Weights of a small mixture-of-experts language model, trained from scratch on English Wikipedia.
Size: width 256, vocabulary 17327, 23M parameters.
Experts: 8 experts in each of 8 layers, 224 SwiGLU neurons an expert, 2 picks a token, a sigmoid router.
Training: a variant of SOAP for the experts, 726M tokens, 11081 steps.
Below are experts of layer 2 (counted from 0) of a mixture-of-experts language model. Rows are named router (the router's row for the expert), down (a neuron's output weights, with its number) and show model dimensions 0-255. Each number is 128 + 24 x the weight over its row's rms, rounded and kept within 0 to 255.
After each expert's rows: "raises" lists some tokens whose logits its average output raises strongly, later layers aside. This comes from a sample of Wikipedia text that the model never trained on.

# expert 7
router [162 128 131 159 151 117 114 103 140 139 140 124 125 134  97 102 129 159 107 125  83 119 138  87 105 191 114 104 134 101 106 135 115  88 166 142 154 133 121 156 137 165 130 109 154 139 168 115 117 155 111 100 145 141 140 113 135 165 117 109 139 124  99  72 125 132 108 134 107 124 141 107 122 125 131 194 134 101 110 106 162 147 125 127 106 106 128 125 110 102  88 134  75 101 145  98 176 115 128 163 121 139 110 135 133 118 137 137  82 111 103 116 146  78 123 116 117 108  77 168 108 128 103 120 131 134 116  92 138 132 113 158 122 126 122 152 121 162  59 127 146  86  94 122 101 155 113 129 113 138 144 158  94 145  96 110 135 168 131 124 138 127 137 132 167 138 144 126 136 135 138 119  97 186 113 134 153  90 125  65  78 147 104  94 141 109 134 147 131 108  98 115 104 124  90 135 139 119 116 143 132 113 130 104 113 120 117 137 138 113 114 147 160  95 149 144 190 111 150 145 150 138 112 112 134 178 129 119  92 189 148 110 144 128 119  74  87 164 142 171 162 139 149 148 171 143 115 128 141 101 128 155 116 108 152 121]
down12 [107 124 101 139 130  89 115 126 124 147 123 144 139 132 111 140 148 163 137  79 124 116 123 149 150 131 104 143  84 127 132 140 105  70 124 133 113 108 132 163 135 151 138 134 141 103 156 142 148 103 136  98 108 128 150 118 123 120 122 135 185 120  93 107 110 142 148 148 145 144 146 111 146 129 156 144  82 122 109 123 119 108 155 106  59 153 102 107 118 123 111  95 127  93 100 160  86 127 136 141 107 132 166 160 177 144 124 132 138 111 102 143 147 149 136  67 111  81  85 103 117  97  57 148 123 141 136 132 133 120 101 172 123 161  83 125 105 135 122 137 146  65 104  78 173 136  42 111 141 145 109 106  98 110 120 130 125 149 107 101 139 124 172 101 135 122 132 140 116 118  86 150 148 142 139 178  94 162 138 106 149 129 141 134 139 131 126 146 126 123 104 130 121 147 113 152 121 148 130 110 101  96 140 161 137 154 152 162 107  72 148 101 108  96 105  70 126 116 138 121 118 139 128  91 174 140 141 111 121 127 116 126 134 100 111 142 126 119 110 149  95 119 119 124 138 135 149 107 128 116 164 141 149 157  95 178]
down13 [136 134 158 145 132  88  87 131 167 109 127 100 118 107 148 101 127 115 119 106 122 145 136 118 107 140 143 164 105 148 159 104  98 106 120 100 163 113 143 113 119  73 165 126 127 152 125 106 110 142 107 150 130 165 156 112 138 152 142  98 133 111 130 133 138 107 135 105 144 126 142 125 162 109 136 146 115 139 123  81 120 135 110 116 162 147 175 137 132 111  99  97 159 123 139 142 175 115 144  82  99 148 114 142 151  90 119  90  96 152 119 143 185 127 102 134  86 140 137 105 127  94 152 158 147 125 111 121  96  97 121 105 115 178 127 167 152 124 105 143  88  95 117 121 136 117  97 121 163 121 106 106 124 153 125 152 115 124  86 156 165 154  63 111 169 155 148 143 151 101 125 103 120 131 126 118 153 107 163 112  97  79 113 118 152 155 137 139 107 112 120 171 139 137 150  64 120 111 100 153 156 127 104 103 154 116 109 141 125 145 169  74 128 107 129 132 142 131 142 124 144 142 121 109  95  70 148 175 131 121 161 156 177 101 108 117  94 142 100 162 124 148 133  68 127 126 157 144 166 124 133 137 100 141 103 142]
down14 [ 99 128 115 107 116 130 126 103 164  81 139 131 122 144 158 111 111 123 103  94 114 119 130 120 149 159 150 117 145  55 121 109  91 125 120  94 128 115 124  76  93 110 126 170 119 138  78 103  85 109 187 126 152 125 122 133 142 109 133 128 103 131 146 118 135 147 107 191 151 124 132 115 174 103 154 142 111 138 129 146 141 132  74 144 138 135  90 128 119  98 153 152 125  90 125 162 133 167 105 127 119 131 135 135 147  75 102 114 101 109 104 129 158 150 141 121 108 115 116 118 139 195 101 148 131 102 107 162 145 154 107 137  97 135 101 119 156 164 151 159 124  71 138 117 128 149 127 140 127 159 100  77 138 129 150 127 115 102 130 168 151 148 152 163 113 129 158 126 138 113 119 162 123 136 161 111 110 158 121 136 139 128 146 135 143  90 177 142 146 123 119 163  85 106  94 165  99 127 128 130 142  96 147 137 163 147 125 157 110 162  80 139  94  88 111 120 124 109 129 156 111 166 161 130 108 140 121 121 149 174 144 138 174 129  86 142 106 180 124 122 148 124 154 153 147  89 116 107 138  97 150 155 124 144 137 139]
raises: " the", " a", " his"

# expert 5
router [106 138 145 116 164 106 110 103 122 135 137 158 146 136 105  97 150 123 166 127 121 123 166 103 120 189 126  79 100 142 136 114 130  99 134 124 127 168 143 170  89 114  99  83 147  74 151 130 124 151 175 102 119 111 134  98 123 146 119 124 148 103 120 132 138 131  85  94 100 153 132 131 105 133 116 165 101 117 142 119 157 137 114 125 163 130 113 108 183  75 114  96 115 115 133  92 166 148 124 132 151 105 126 129  79  96 148 158 100 143 129 125 100 109 126 104 167 112 122 173 134 106 150 137 100 158 104 137 114 123 126 132 115 163 118 147  94 115 121  97 144 184  87 141 109 133 116  91 154 148 143 125 127 124  94 109 150 132 106 173  93  97 113 117  89 127 134 151  89 124 147 127 110 142  99 191 157 130 133  93 114 102 116 129 170 136 105 139 122 120  97 160 136 136  92 138 162 137 114 109 161  80 151 111 126 116 131  89 126 140  92 183 138 106 124 108 132 137 162 108 131 122 136 132  95 175 119 152 102 120 115 123 144 119 178 125 137 159 142 133 146  65 124 157 144 154  92 131 145 164 104 135 148 115 129 107]
down9 [167 136 119 130 119 120 111 167  91 152 164 163 165 117 135 129 119 111 119 143 110 161 142  98  95 109  98 128 108 153 123 113  97  86  98 126 114 147 157 130 140 108 111 118 125 133 101 103 134 140 162 172 135 124 115 144 149 148 103 150 123  85 158 153 129 130 111  92 129 133 132 120  94 110 105 119 128 153  93 122 169 149 127  91 102 134 113 120 137 169 133  89 100 130 146 134 122  95 136  98 124 111  98 129 155 159 162 174  91 152 116 123 111 109 103 136 129 105  99 133 119 123 144 131 142 123 130 106 168 106 139 113 126 136 138 158  85 109 160  97 135 107 164 165 171 155 106 153 104  88 189 120 129 161 133 152 129  91 132 136 131  76 123 109 128 208 126 138 134 138 137 127 109  99 118 129 135 100  59  71 119 123  90  98 169  95 121 132 128 130 144 134 155 150 140 168 124 167 139 121 127 138 107 127 152 174 152 155 146 160 146 134 117  75 124 173 160 127 126  99 150 145 109 132  72 157  99 147 144 151 111 126 128 134 139 100 157 158 145 153 166 120 106 124  83 105 162 133 112 146 120 117 130  93 126 125]
down10 [144 181 132 145 171 102 130 108 124  95 112 141 136 143 133 122 107 131 138 175 140 143 143 130 125 113 151 132 143 161 119 138 128  98 141 147 125 129 184 159 138 119 125 119  95 100 119 147 155  86 146 155 103 161  89 140 125 125 168 151 111 131 119 122 162 106 114  77 108 107 133 126 154 102 168 167 116 145 116 143 101 152 126 143 138 113  86 118 155 150  94 145 118 104 124 166 135 124 126 145 153 147 153 131 125 149 103 168 151 125 108 143 128 148 113 122 113 107 127 128 165 123 118 183  99 147 185 140 166 162 129  77 124  91 116 122  99 122 126 140  82 145  95 133 137 100 139 162 158 148 123 126 206 138 140 137 124 146 107 150 103 112 109 128 124 143 157 124  72 146 135 127 130 184 124 143 134 172 155 136 150 127  95 124 128 114  91 149 151 127 143 145 116 122 146 128 152 121 118 120 128  77 167 100 107 138 138 108 120 139 138 122 109  88 123 142 132 122 156 149 149  98 132 134 148  99 114 134  79 165 144 139 200 168 183 128 135 128  96 146 192 111 112 112 125 134 100  73 157 172 134 143 127 117 145 113]
down11 [135  94 129 169 162  80 104 160 163 106 174 101 128 146 138 140 133 159 137 134  84 128 119 100 136 144 127 104 138 118 161  90 103 135 186 161 109 112 138 148 124 164 130 115 158 121 160 156 167 108 152 143 116 117 162 128 130 122 152 138 136  50 153 120 112 162 171 129 133 129 153 101 153 104 107 131 144 111 120 151 117 165 186 105 122 149  99 134  74 121 119 132  61 135 152 149 143 117 155 129 140 169 123 159 134 130  79 103 162 119 122 145 179 130  88  94 146 101 151 165 137 112 109 116 127  99 121  98 156 176 150 121  93 141 127 137 119 121 108 126  95 106 125 105 122  86 104 131 132 129 111 121 118 174 126 118  86  96 105 133 135 134 154 110 120 188 145 127 131 123 167  92 142  98 122 114 120 133  95 117 132 133 104 123 172 143 169 115  98 112  82 199 148 150 116 137 156 104 162 124 137 149 103  91 177 101 133 121 133 124 105 111 154  94  98 142 152 121 151 138 133 129 148 141 110 146 106 126 133 128 149 110 125 137 129 153 154 140 121 171 112 116 133  95 124 125 117 129 117 145 137 114 125 119 118 117]
raises: " of", ",", " from", ".", " in", ".\n\n"

# expert 6
router [ 85 101 165 101 198 119 105 115 115 172  73 144  67  93 125 100 176 169 104 139 138 146 146 122 113 128 124 154 148 109 150  91 142 128 149 148 145 140 122 141 103 129 125 137 135 137 169 136 111 154 106 117 110 124 168 141 140 105 169 172 161 155  98 130 147 122 121 138 107 114 140 138 140 129 135 149 119 102 121 135 189  90 107  84 125 161 135 130 129 130 126 146 139 141 153  67 126 145 119  73  76 102 149  85  86 139 141 175 144 105 153 172 174  90 121 119 162 147 123 160 132 137 129  87 136 138 116 146  89  80 159 121 154 115  92 111 136 122 114 134 116 123 140 124 118 120 140 147 118  75 119 168 114 100 108  84 140 133 139 147 141  87 142 143 103  87 130 136 132 165 140  99  98 127 123 132 141 120 118 114 147 149 134 120 144 112 144 115 158 121 140 182 116 104 105 130 132  83 126  92 122 112 130 106  87 117 131 129 112 143 130 134 143 116 147 107 112 156 126 125  89 126 135 110 116 139 130  86 146  98 104 141 125 107 120 154 126 157 169 145 121 105 176 133 129 131 173 130 174 107 115 113 105 107 132 121]
down9 [132 128 144 156 183 104 163 112 116 117 153 119 115  75 149 148  97 147  84 137 131 111 100 133 145 102  86 144 118 122  88 131  97 104 141 154  92 104 121  84 101 162  84 187 131 119  96  91 103 131  56  99 143 108 120 125 117 142 115 123  89 106 148 104 146 130 139 112 122 120 126 176 160 132 133  99 170 164 135 150 144 148 129  90 133  87 161 102 113 125 174 192 106 128 105 112 110 136 141 137 130 188 132 108 123 143 140 130 174 106 122 100 134 131 120 162 153 142 151 128 171 107 101 144 112 105 174 160 141 136 133 126 170 149 153 100 108 108 115 139 101 103 165  96 105 142 101 156 140 146 123 116 142 139 156 131 152 145 162 117 149 123 145 121 130 108  97 117 114 101  93 123 121 139 144 119 129 108 116  78 157 124 158 137 118  94 161 127 144 118 151 107 121 133 101 136 123 118  98 124 139 128 116 136 126 135 187 136 150 134 134 107 140 101 156 141  70 186 115 120 128 118 121 115 146  90  77 126 147 123 129 153 127 129 117 105 110 150 135 111 163 149 112 129 116 103 145 116 138 135 109 166 169 103  94 148]
down10 [132 160 185  70 120 153 178 134 151 162 126 115 137 134  85  77 106 125 124 150 127 145  83 152 169 120 139 134 133 142  89 151 116  96 135 125  96 134 135  93 105 134 122 163 160 110 110 173 162 138 136 104 122  94 121 159 145 118 151  96 135 108  97 105  85 127 110 138  89 136 105 137 134  96 110 128 138 115 121 133 149  89  95 145  93  97 177 120 134 133 114 152 153 170 164 144 148 115 124 101 103 145 123 147 124 133 143 154  88 168  84 146  96 127  97 159 134 135  95 128 147 136 130 120 129 125 114 149 126 134 126 144 108 112 127 118 155 143 137 137 128 145 149 147 154 154 121  99  86 109 147 132 117 154 119 174 125 127 117  97 125  89  66 120 141 119 144 127 120 143 112 124 127 196 136 126 108 132 188 109 144 123  93 107 122 120 139 129 167 110 117 125 167 168 163 118 145 114 116 124 109 125 156  92 128 101 131 118 160 132 130 164 119  98 130  87 104 133 168 116 107 160 122 114 147 167 126 127 109 132 167 126 136 131 118 183 155 139  74  88 120 109  99 153 145 104 160 117 136 137 131 107 148 103 190 102]
down11 [102 136 139 112 133 147  92  70 124 133 115 153 114 176 125 104 132 160 112 137 174 124 103 129 140 107 101 127 127  93 125 129 127 153 123 150 154 108 128 142 120  95 129 177 139 108 168 131 128 106 139 147  85  91 140 182 132 130 111 110 121 129  96 121 136 156 132 104 106 150  86 133 149 145 126 120 114 124  82 138 147 127 161 119  96 107 140 110 105 140 131 101 116  95 159 130  56 112 121 165 144 116 147  86 121 107  98 139 131  97 119 129 140 112 127 128  66  97 117 134 119 124  86 158 133 144 131 125 133 129 141 133 136 103 113 130 146 108 119 150 122 153 106 118 121 132 105 135 119 140 123 159 141 132 175 140 113 131 126 100 137 188  90 125 137 123 137 137 118 138 169  71  93  96  85 121 176 147 145 150 186 123 125 135 141  80 145 151  90 137 164 149 102  78 118 148 152 137 105 106 129 155  89 143 132  92 130 120 120 105  94 138 177 124 125 140 186 127 127 107 113 141 105 156 102 148 121 116 163  92 116 137 107 153 107 178 130 105 107 175 163 104 114 130 157 106 100  63 161 122 147 141 122 151 151 116]
raises: "bit", "borough", "ian", " County"

# expert 3
router [ 74  84 141 110 156  96 139 113 131 182  63 127 154 156 127 114 134 161 119 173 116 103 159 120 154  92 114 123 128 127 134 136 162 139 157 132 121 171  69 130 115 164 135 107 149 181 117 125 152 131 103 115 115 118 127 107  85 143  94 135 118 121 122  69 118 119 129 147 101 115 142 137 145 143  99 129 117 127 145  88 123 114  91 134 123 129 116 119 132  80 129  67 119 116 141 127 158 122 113 111 134 139 157 139 115 101 152 143 122 109 106 128 143 114 154 142 120 136 109 123  97 128 151 164 136 133 123 136 129 117 147 138 139 109 122 104 131 132 111 116 111 161 149 139 114 141 144 204 133 144 155 141 102 107 109 120 142 170 132 153 151 120 136 131 149 113 162 177 125 132 118 124 148 145 104 124 145 106  64 124 128 187 135 111 101 113 115 114 148 137  83 148 137 164 139 128 120 116 138 146 139 150 161 113 122 106 116 115 123 117 137 139  96 122  86 143 182 163 113 117 132 146 143 144 123  85  86  91 157 144 185  84 176 141  65  80 107 141  67 122 140 120 165 143 123 157 152 133 153 119 117 141 127  94 133 150]
down12 [104 137 142 100 114 160 150 148  86 150 160 128 136 152 130  93 143 131 123 134 158 129  92  86 151 125 126 147 128 144 141 122 117 114 149 173 140 127  94 127  95 157 143 107 153 106  85 131 147 104 155 123 117 126 138 146 133 142 181 170 131 152 151 165  89  89 142 168  80 106  87 137 155 134 130 110 142 144 144 166 168 112 125 138 139 181  99 118 117 127 132 140 134 145 116 139 130 140 114 149 115 144 131 111 121 173 116 146 150 135 120  97 134 124 117 105 151 121 121 141 143 136 136 122 124 147 171 119 128 114 149  80 123 138 141 113 159 145 135  79 148 100 131 127 141  85 101 121 121  89 126 132 143 149 164  98 106  88 138 130 158 166 136 129 128  92 123 113 159  89 179 119 103 149 151  68 120 142 109  77 157 131 138 108 140 147 108 135  88 114 146  94 134 124  69 113 179 126 134 105 121 149 114 115 135 127 113 100 142 121 102 153 129 129 143  95  95  77 164 135  95 122 136  78 151  89 115 146  90 139 117 143 142 140 170 113 162 141 181 117 160  97 108 138  87 164 107 146 105 163 140  86 142 157  95 135]
down13 [148 114 101 112 167 138  87 154 119 116 177 130 131 144 129 143 117 131 160 156 124 101 117 138 165 131 113 100 105 134 155 125 154  97 116 146 128 115 176 114 119 179 116 139  91 152 136  93 167 117  80  72 100 126 128  87 143 134 125 135 131 160 114 127 137 139 171 149 137 110  86 146 125 149  80 145 108 111 105 137 115 143 100 124 125 133 147 139 128 129  92 130 165 119  99 121 110 114 110 140  87 110 139 128  91 122 125 120 119 128 118 178 109 139 144 168 148 117 103 157 131 166 140 156  99 157 135 137 143  96 152 123  99 112 122  93 101 103  83 185 163 125 116 139 155 145 166 164 131 123 103 118 141 109 148 138 120 145 112 149 107 174 150  97 115 166 126 134 123 105 118 131 126 166 104 150 144 133 150 161 157 128 145 183 154  72 137 137 111 136 146 165 122 168 138 112 137  92 137 141 164 111 135 126 127 160 180 196 142 190 113 163 135 110 143 119 192 145 113 134 103  96 173 129  99 126 133 125 141 147 140 153 130 140 143 143 120 182 106 142 136 137 122 122 134 168 151 101 125 144 107 150 147 123 115 152]
down14 [119 154 101 117  89 113 148 102 134 141 161 110 134 169 135 100  92 132 111 123 161 129 141 138 129 177 158 110 126 108  98 155 137 165  98 129 117 192 144  91 131 139 111 138 119 167  75 140 140 115 179 116 141 143 113 122 137 116  75 128 147 103 103 122 113 157  99 110 118 144 100 121  78 123 107 126 142 111 112  81 109 103 155 125 101 138 144 118 140 120 143 124 135 116 117 105  74 158 170 167 106  76  92 142 116 107 154 148 110 118 139 127 115  90 158 138 112 183 138 159 157 134 141 141 115 150 106  94 126 151 108  92  97 142 137 127 126  88 189 149 124  70 114 125  92 122  84 107 127 132 125 119  94 138 118 133 182 113 138 115 161 116 115 135 108 171 130 140  82 116 111 138 115  80 138 153 108 151 160 144  85 134  84 116 123 148 115 121 100 125 127 158 137 122  95 116 119 158  95  79 103 103 108  81 128 141 167 104 113 135 135 135 120 161 130 153 115 169 120 116 130 126 117 131 127 147  86 113 143 136 133 126 164 106 125 135 118 108 134 132 100 151  92 137 123 113 144 171 116 116 133 152  83 166 119 137]
raises: "4", ".", "2", "5", "6", "7"

# expert 2
router [104  74 136 103 133 117 128 128 125 176 138 156 135 164 119 140 133 132 164 181 114 112 129  91  66  94 134 179 157 135 155 121 135 108 132 134 133 140 109 164 101 180  72 114 146 136 136 100 101 164 116 101 131 124 146  96 122  94 132 143 148 111 141 132  80 139 110 166 121 153 110 135 108 107 101 124 143 116 127 127 139 149 100 115 185 118 122 109 121 138 121 105 117 141 165 129 116 132 124  82 139 106 103 153 145 111 140 131  99 169 162 129  99 136 133  77 170 110  93 118 141 130 119 125 192  88 132 127 116  99 141 122 158  88 137 141 101 116 113 128 150 179 106  95  87 130 115 174 147 115 116 133  94 119 104 103 104 141 109 174 167 135 157 146 117  73 148 158 108 111 134 119 145 152 104 160 126 144  88 111  94 136 116  99 132 113 144  93 163 124 149 113  99 156  98 121 169 101 138 166 117 117 144 101 115 104 123 164 178 160 118 151 122 121 105 127 146 106 144 102 123 168 143 154 107 126 105  96 148 164 121 162 117 126 138 122 158 131 121 133 145 153 120 146 163 129 169 129 116 106 131 139  99 124 156 129]
down12 [154  72 113 129 148 114 137 154 170 174 123 130 113  74 142 149 152 125  98 131 178 150 128 116 102 137 133 148 134 153 160  79 110 137 114 116 130 132 110 195 123  94 117 171 137 142 138 119 110 112 103 166 153 113 134 151 139 130 141 109 122 118 130  83 135 122 105 134 129 154  81 118 148 124 108 105 159 130  86 129  78 182  95 124 118 128 128 122 131 139 121 109 123 124 129 114  82 125 112 122 175 136 129 184  99 127 131 124  96 144 170 119 149 137 105 128 102 103 133 107 112  66  95 127  98 159 126 184 103 121 114 133 134 119  64 139 112 121  88 164 129 100  68 149 110 109 101 142 148 118 135 128  75 129 125 123 144 152 120 118 143 159 135 158 118 109 186 126 108 125 138 119 115 137 135 114 134 126 126 123 172 167 148 120 148 168 114 146 106 136 116 159 121 138 138 124 100 126 116 194 175 147 100 149 122 157 133 151 128 120 140 112 135 122 107 117  88 186 106 113  77 131 126 119  90 129 158 120 125 137  84 116 129 129  95 144 133 138 135 150 111 114  82 122 130 128 112 134 131 134 106  95 102 139 102  96]
down13 [181 119 134 166  89 119 160 106 111  94 168  97 163 123 128 126  98 137 167 166 111 131 119 108 142  74 130 120 112  95  87 143 139 157 151 130 165 126 169 124 157 131 148  73 134 141  87 114 130  98 138 138 114 122  98 107 125 137  85 142 174 100 109 122 114 142 183 124 128 135 147 117 160 106 125  98 115 117  79 173 142 138 163  91 139 110 150 121 123 108 118 130 133 108 114 108 121 104 156 119  99 145 158 163 143 161 179 129 150 105 129 123 109 162 119 165 116 137 182 107 134 103 152 111 111 185 146  75 144 117  93 138 165 115  94 107 126 101 119 116 128 145 115 145 133 142 160  84  91 120 142 149  97 120 124 131 149 128 132 179 154 133 129 131 121 122 133 116  92 145  95 104 135 179 159 136 134 128 123 118 116 115 114 140 100 130 168 130 112  99 147 125 120 123  96 105 127 114 105 134 182 109 122 145 141 118 150  93 143  69 132 142  96 139 187 148 130 127 117 122 113 156 135 119 126 144 176 123 138 120 151  87 124 115 151 113 157 125 104 109  94 111 119 133  90 134 109  90  83 129 136  96 108 121 113 118]
down14 [146 109 130 147 141  55 134 115 118 136 142 168 151 117 152 144 103  90 154 111  90 167 118 138 120 121 121 181 166 130  84 182 146 109 115 107 129 131 118  79 123 149 115 114 169 140 118  90 153 154 122 119 143  93 162 105 123 177 168 182 126 130 152 138  88 155 118 150 126  96 146 158 111 119  81 119 110 110 128 139 118 144 153  98 109 128 126  76 141 107 155 143 121 108 125 151 130 181 115 100 136 126 132 166 141 102 120 109 133 156 103 117 108 174 150 107 105 118 137 128  86 103  83  96 104 101 111 135 126 127 141 136 123 124 133 127 141 143 119 173 162 174 145 166 109 164  92 113 110 106 107 132 149 130 118 116 155 141 152  99 105 111 123  88 113 142 131 192  90 123 152 114  76 164 108 155 144 132 190 131 131  98 154 141  88 135 141 142 153 120 161 117 137 126 157 153 109 107 106 123 135 106 141 128 135 115 155 130 149 132 145 146 163 113 123 143 151 137 138 105 135  80 143 123 102 173 140 111 117 123 140 172 116  85 101 114  96 131 123 140 115 147  92 118 139 148 147 146 132 126  97 141 161 141 110 103]
raises: "In", "==", "The", "As", "At", "On"

# expert 1
router [116  97 159 135 147 112 113 149 115 169 141 134  95 164 161 113 128 119 116 157 134 107 142 134 107  97 102 130 148 105 159 114 155 110 187 152 166 109 136 163 152 141 119  87 155 150 133 107 136 126 102  89 132 114 120 119 119  85 138 160 130 128 154  96 111 130 117  78 126 112 122  84 134 166 158 150 154 156 120 121 138  84  72 143  86 136  97 123 127 105 113 144 145 114 128 110 148 110 124 107 113 137 109 116 102 128 113 176 109  90 115 131 158 123 116  92 191 114 139 117 135 104 163 130 122  85 136 150 114 119 105 136 156 140 137 126 116 116  77 109 131 133 130 132 123 148 146 148 120 132 133  91 123 123  77  97 155 116  77 137 186 110 150 127 139 115  92 153 126 139 152 108  89 152  87 153 132 107 151 126 127 119 165 128 124 129 129 142 190 100 101 134 117 151 145 156 175 110 131 118 113 139 184 105 138 140  96 135 169 135  96 158  82 111 135 158 158 164 129 112 133 132 157 183 140 124 158 126 154 134 115 139 128 165 122 159  68 154 122 120 153 126 151 154 126 130 142 119 156  84 105 131  89 110 129 148]
down12 [113 107 155 117 152 185 123 126 117 127 192 120 155 153 126  93 129  85 104 157 109 144 149 150 160  90 158 125 110 104 121 155 140 110 146 124 148 144 120 125 116 160 171 157 134 141 129 126 108 151 132 111 125 172  82 127 111 153 138 117 111  99 113 108 153 122  95 114 102 157 135 115 163 191 104 143 159 132 129 138 128  96  92 162 108 109 170 112 122 142 133 141 115 116 133 116 117 158 136 135 148 124 136 146 148 177 109 121 178 118 100 111 114 153 140 137 116 124 129 154 146 129 135 113 144 130 143 140 133 161  98 105 166 102  99 139 120 109  66 138 142 178 134  84 111 151 129 134 132 119  99 108 158 140  90 112 112 132 108 160 123 121 158 115 110 168 152 165 128 128 121 177 127 130 112 188  84 145 133 137 107 128 175 131 110  98  76  76 167 121 149 115 120 121 142 145 164  91 107 169 130 157 146 118 112 154 113 141 133 119 142 112 105 136 161 129 141 146 106 114 166 140 158 139 119  83 170 100 114 129 162 158 119 129 139 198 169 122 117 136 106 110 114 129 106 149 155 152 154 137 165 139 110 148 126 164]
down13 [ 87 143 184 130 113 134 190 173  97 106  97 104 148 129 129 115 104 141  99 176 121 124 109 109 111 168 120 150 142 121 145 120 106 126 144 148 135 148 107 126 123 145 112 113 113 134 114  94 101  82 122 184 121  99 103 188  93 131 158  44 110 148  95 138 162 124 107  89 136 153 103 131 147 117 151 120 145  89 120 110 122 127  78 116 120  90 147 134 137 122 167 111 112 138 154 110 125 117  97 107 130 111 157 165 151 136 149 145 168 171 146 150 105 112 119 137 156 127 121 124 120 140 155 125  93 136 144 145 145  86 102 112 127 100 177 109 122 117 135 142  92 137 123 131 137 141 146 156 144 123 123 117 116 158 116 108  90 110 108 198 165 172 131 126 146  86 111 150  61 142 132 136 115 120 136 134 108 134 103 115 114 145 116 159 133 155 144 165 142 115 123  96 122  63 145 131  90 118 119 114 161 120 165 143 116 151 134 131 122 145 116 114 111 122 175 142 142 124  93 126 169 110 105 113 116 105 144  92 145  84 154 108 137 147 145 117 138 126 111 109 113 144 130 109 147 121 174  92 112 134 116 145  93 136 122 112]
down14 [169 144  96 109 130 111 174 129 153 123 139 159 155 109 119  99 158 124  91  81 162 148 126 154 108 110 132 182 135 114 159  96 133 130 118 112 104 152  81 143 158 124 146 165 142 156 108 116 113 158  77 115 136 145 150  99 134 134 101 114 112 150 113 126 124 117  76 139 101 139 115 146 144 196 143 145 165 137 103 100 165 118 113 144 141 188 181 180 114 116 134  79  91 111 124  97 140 125 103 138  92 144 127 112 130 129 134 113 119 171 107 168 137 110  99 144 117 111 141 145 112  74 176  92 122 155  91 142 132 139 153 145  94 108 111  91 122 152 126 126 132 134 142 120 137  90 129 121  98 150 134 120 144 124  90 135 111 166 121 144 151 146 111 116 158 105 139 115 124 142 127 130 182 133  89 154 164 114 118 162  98 135 133  98 151 160 139 131 113 137  80 132 107 129 133 161  88 115 114 104 109 158 113 112 106 142 134 151 100 122 175 105 153  88 128 120 159 136 157 147 135 126 126  94 133 101 157 107 140 106 106  81 127 128 116 174 161 148 140 149 101 153 142 116 125 125 126 175 132 127 144 150 164 128 111 111]
raises: "–", "\n\n", "\n", "/", ",", "-"